Below are experts of layer 5 (counted from 0) of a mixture-of-experts language model. Rows are named router (the router's row for the expert) and show model dimensions 128-191. Each number is 500 + 50 x the weight over its row's rms, rounded and kept within 0 to 999. Numbers have three digits each.
After each expert's rows: "gets" lists some tokens that make up at least twice as much of what it gets as of all text. This comes from a sample of Wikipedia text that the model never trained on. Tokens count by the router's weight.

# expert 46
router:494464528427543538472460539534546469451559517548511424518496444556577483436478532517486565550521418533525523550426506509523558501536500505535459482469433464486649459483517438518462536551455467
gets: "n", "k", " W", " S", " L", "-"

# expert 31
router:545490416464465477518547576560512478542463520541429388488434524499468547413396461462519518456504423519543467564471433498536506545559510559493578504486528460513521484500393414473605576528492533
gets: " March", " May", " August", " November", " July", "In"

# expert 15
router:522503525430532490431497447343458486524506540490485434442469404504349503501444509453488545441498462504401526535500539404421604526428479540521512513471536513438565440531513456532487547496406518
gets: " C", " F", " B", " S", " D", " G"

# expert 39
router:555476505435591544486468482565575458483520468470519457496601507466412483471453579460509512512434519540567485522536472530483498495499580531483482467471519466537398433473566528607498494452544491
gets: "ma", "mo", "to", "o", "ta", "na"

# expert 33
router:503596470573531438488534534517577430505499518518469457461472458511403558445467529588474431478579518437466536525496537503584475558448495529550451436467532489454452506515533414568529561491351493
gets: "0", "9", "8", "5", "7", "6"

# expert 44
router:476494517508491568555594475463479449540506467497566534480486502468534451546459576435524493509520466460602519575453419431480476464504529520503546476441566464488581533498587482454432428479563609
gets: "N", "S", "C", "B", "D", "M"

# expert 22
router:490484470462427533525527565542499565512499559453526563471490573428544453511554516503527511450391524396540524513441505456516548511462518555542538510531600431524564511434508613515343511433439489
gets: "1", "2", "3", "4", "5", "0"

# expert 1
router:515415522492537434549501548484472423492527434431509509479433591522445450544462483489442521560555475528572425624505523563488511583499555432559464545559480498487465439526561510397523484475436526
gets: " to", " was", " is", " as", " with", " by"

# expert 43
router:513510426577558506492461523437470479499451496474449511584415463502524450557551521483553483410556518546470491465505532417576511456495557520440564485550456476534515499505515410473442414470458489
gets: "===", " Al", "====", "fi", " St", "Th"

# expert 20
router:533483455418470578405432417556463475441477629478535461517437545520380445539486430414443592583459526473459501561592471470498442511475513545515430500591497582508512518570568600446400562562507466
gets: "va", "co", " place", "pi", "ul", "vi"

# expert 35
router:504571507512513568575534574546451581514605470482495495523483528509522527522492445518473575499511510457464569553478527421457523448425401501535561521467439518490455345512417437456491509568396485
gets: " all", " time", " out", " over", " after", " under"

# expert 11
router:567513504602553554456525526599482539445475414473459576471563433510519446546525529571543418449530535483424529432481432575520502450468458535563426537471532476443529530464531395541464510523525481
gets: "-", " ", "t", "th", "st", " |"

# expert 41
router:513518574464484397512496536586486412547454524471517425394537524522468546646457607505470397548519521520486534544536433558555510459527447509427435505519426452407434392546473519438499470447539505
gets: ",", "i", "),", "\",", " me", "van"

# expert 24
router:456444464494440539555483528552579509589540440634502520428503601543438508497586489518479458480467513521517517612507606396467510466485512539561477514494530486555513512551562509529515492521547470
gets: " he", " which", " it", " who", " but", " she"

# expert 4
router:411458500569472505487416420511560491448395402474532419554525505536624598520443494429488470455493518466507479554516503584452513442393506500564510513505505548510571521558485588537472500560530478
gets: "\n", " that", "=", "|", " |", "The"

# expert 9
router:501493514471491460471512436529473502433535458591528473575588609564459469506472497576517567502413471552574489541400495521536452535532473490456504556509471487431568577462500523452425475494462602
gets: " re", "ol", "ur", "or", "pe", "ven"

# expert 37
router:519435655473380517570483508452491513491592501442595463583560519516468532459538452502520574476555495491566570490479505501528531457410529484568481565506577459473541522566486490477500437504486450
gets: " when", " where", " since", "cy", " until", " if"

# expert 17
router:410518454539478536483498466595458421525503543440443495479552550548586408461484424572552453461424416551475464484577503506484492589535428474540420475524583468541563488454416499549555483457529474
gets: " |", "|", "\n", ";", "---|---|---|---|", " —"

# expert 8
router:472476557480474433565469527447500548497426419539565486532481467446512405516553440436497576496469434499514542479537517500456568542510514545500482456456573441478494478444522507510436464461569541
gets: "ch", " more", "ver", "w", " un", " very"

# expert 34
router:543454473512485574440416470506530557523467551497428529512525508481506625438485522498460484449436512491545520498423435535453439451573572487493552562534524503528481521452405602494575470530595473
gets: "\"", "on", "al", "o", "a", "d"

# expert 47
router:416587479567550551543582449508541494492559580526534518485541497417465532446449582493527497479437498503568518504518592371609535444455500534534500434433441554482427556489568450533555481465496404
gets: "1", "0", "2", "3", "4", "5"

# expert 29
router:481506440461418539484507468551486400466502549421531499554504551520527516553528604568456454504545469482551390542443444556530468483490589562485459513494468565500498500568435489586496526556470558
gets: ":", ";", " –", " /", " —", ");"

# expert 0
router:526444510482401571452492455571484576569541541430502610529467472488493594463523468504562441445489578568483529541585471494564501600568479486557477536435539462531445400438474524425561460497559557
gets: "m", " This", "A", " this", " Team", "by"

# expert 28
router:478567498465491538473446495482495506512426485384511520560512454538496483510544508568492558437421479560439464474479482528545434417507512513489427388492530423493569479579452490576545443433550483
gets: " the", " his", "The", " their", " its", " |"

# expert 7
router:487559509533431542481513524476534530533467438486417514438549482549523454529562472475430463542491506466541485535520522526420591559499447599526514565540440471651489519574488609512465482520543538
gets: " ", " in", " a", " an", " con", " dis"

# expert 30
router:514506511483497414504483537416433480540470524458475456501495494522467472515533462503558556399471537500511504433465476489433534520521505533640612452511556554592544416518393467426440511442448551
gets: " de", " De", " Born", " be", " Qu", " Great"

# expert 26
router:503423460426459441574581493543522528558522538548477602440523481514513508542525507492485505473504459592534612540484538542656523545463452504542583492541454450544443407458539561492576548511480532
gets: " It", " In", " not", " then", " He", " later"

# expert 2
router:510568531495523570531576508542514539437443506483466471551516487551531517530544385460588523498587632556529504413486515420471427573647511524408460563436548542506544493495550536442488454448461476
gets: "'", " first", " one", " two", " season", " film"

# expert 13
router:524516484576436400501505521436570587397486560524539487532446422493539540528532438514460447501541521481417464476493515488512478512412449490498471438512383454402550494426471432569446446437559508
gets: "leg", "rum", " war", "dic", "sur", "vis"

# expert 10
router:456443564472546518569463376562455475586459456578555552517471505511540424530538488432530510512534517464440516466549477620484481527427506515491493520478456566566536603593425542525510545460535505
gets: " and", " from", " or", " by", " &", " for"

# expert 3
router:462529451462475541590466524532593516554448485522456467483558537535407473434538540521444489479530534418515522533543483561506495488582459481551529422498548493524588510608543537505530449527651510
gets: ".", "==", "\n", " The", ").", " =="

# expert 23
router:475437419523559515549487486501474488461504472586553497544463459523567501471518425418492497543501460451501506460432586495545484527583469571407483483473410444444467394466505475449566478505567457
gets: " her", " him", " them", " [", "\\", " \\"

# expert 36
router:455496527447596481483491516524535570530398498468560563439478510359569503500578492519401514568381501482552477563420602459481571536428475562414508435590466506471552421460553478555502434501595434
gets: "f", "q", "h", "z", "cho", "y"

# expert 19
router:463573526545560463540461488481488536476520496505458493501503485546527522457471483525506610463558477521522442502486490508439453503535518417548526562569447555525441557504536528470479530503455538
gets: " of", " A", " In", " most", " The", " An"

# expert 42
router:515565443444547489560507488516518422524533559499466555568431499525485494448461536447546514544546412573551495485459540489545550479561493467395492499484413501448496399561477484498511555555583513
gets: "),", "′", "time", " including", " •", "day"

# expert 5
router:488542462532499477492519505457422416471411520477456499543527545509509502523502455563372539512521513444451519480468477510394480454415479556493460600499444502434505509476413429491458451389423575
gets: "la", " South", "ga", "cre", "fa", "vo"

# expert 6
router:535466383564512430459533588534487556501474443586433614538430512487480496550468470483497455567499517502534443531543456455525544451492523422472538465454561465558419451492538525519606471536515448
gets: "s", "ed", "ing", "e", "er", "es"

# expert 16
router:471570426481558530523526444497471476508563493457460534510554580495560507460444600509466467489507499537470467531526519440434498385463456531425519484537467525441458520542442502516572452542489565
gets: "\n", " (", "-", "–", " \"", " on"

# expert 38
router:535531503507553472599530495561521499477489521563486509544498449473436501429572403544525440545451561494547431558511495400598347511506461499446583516431518541472567572543433530580549551422482440
gets: ")", "%", "°", " m", "}", " ft"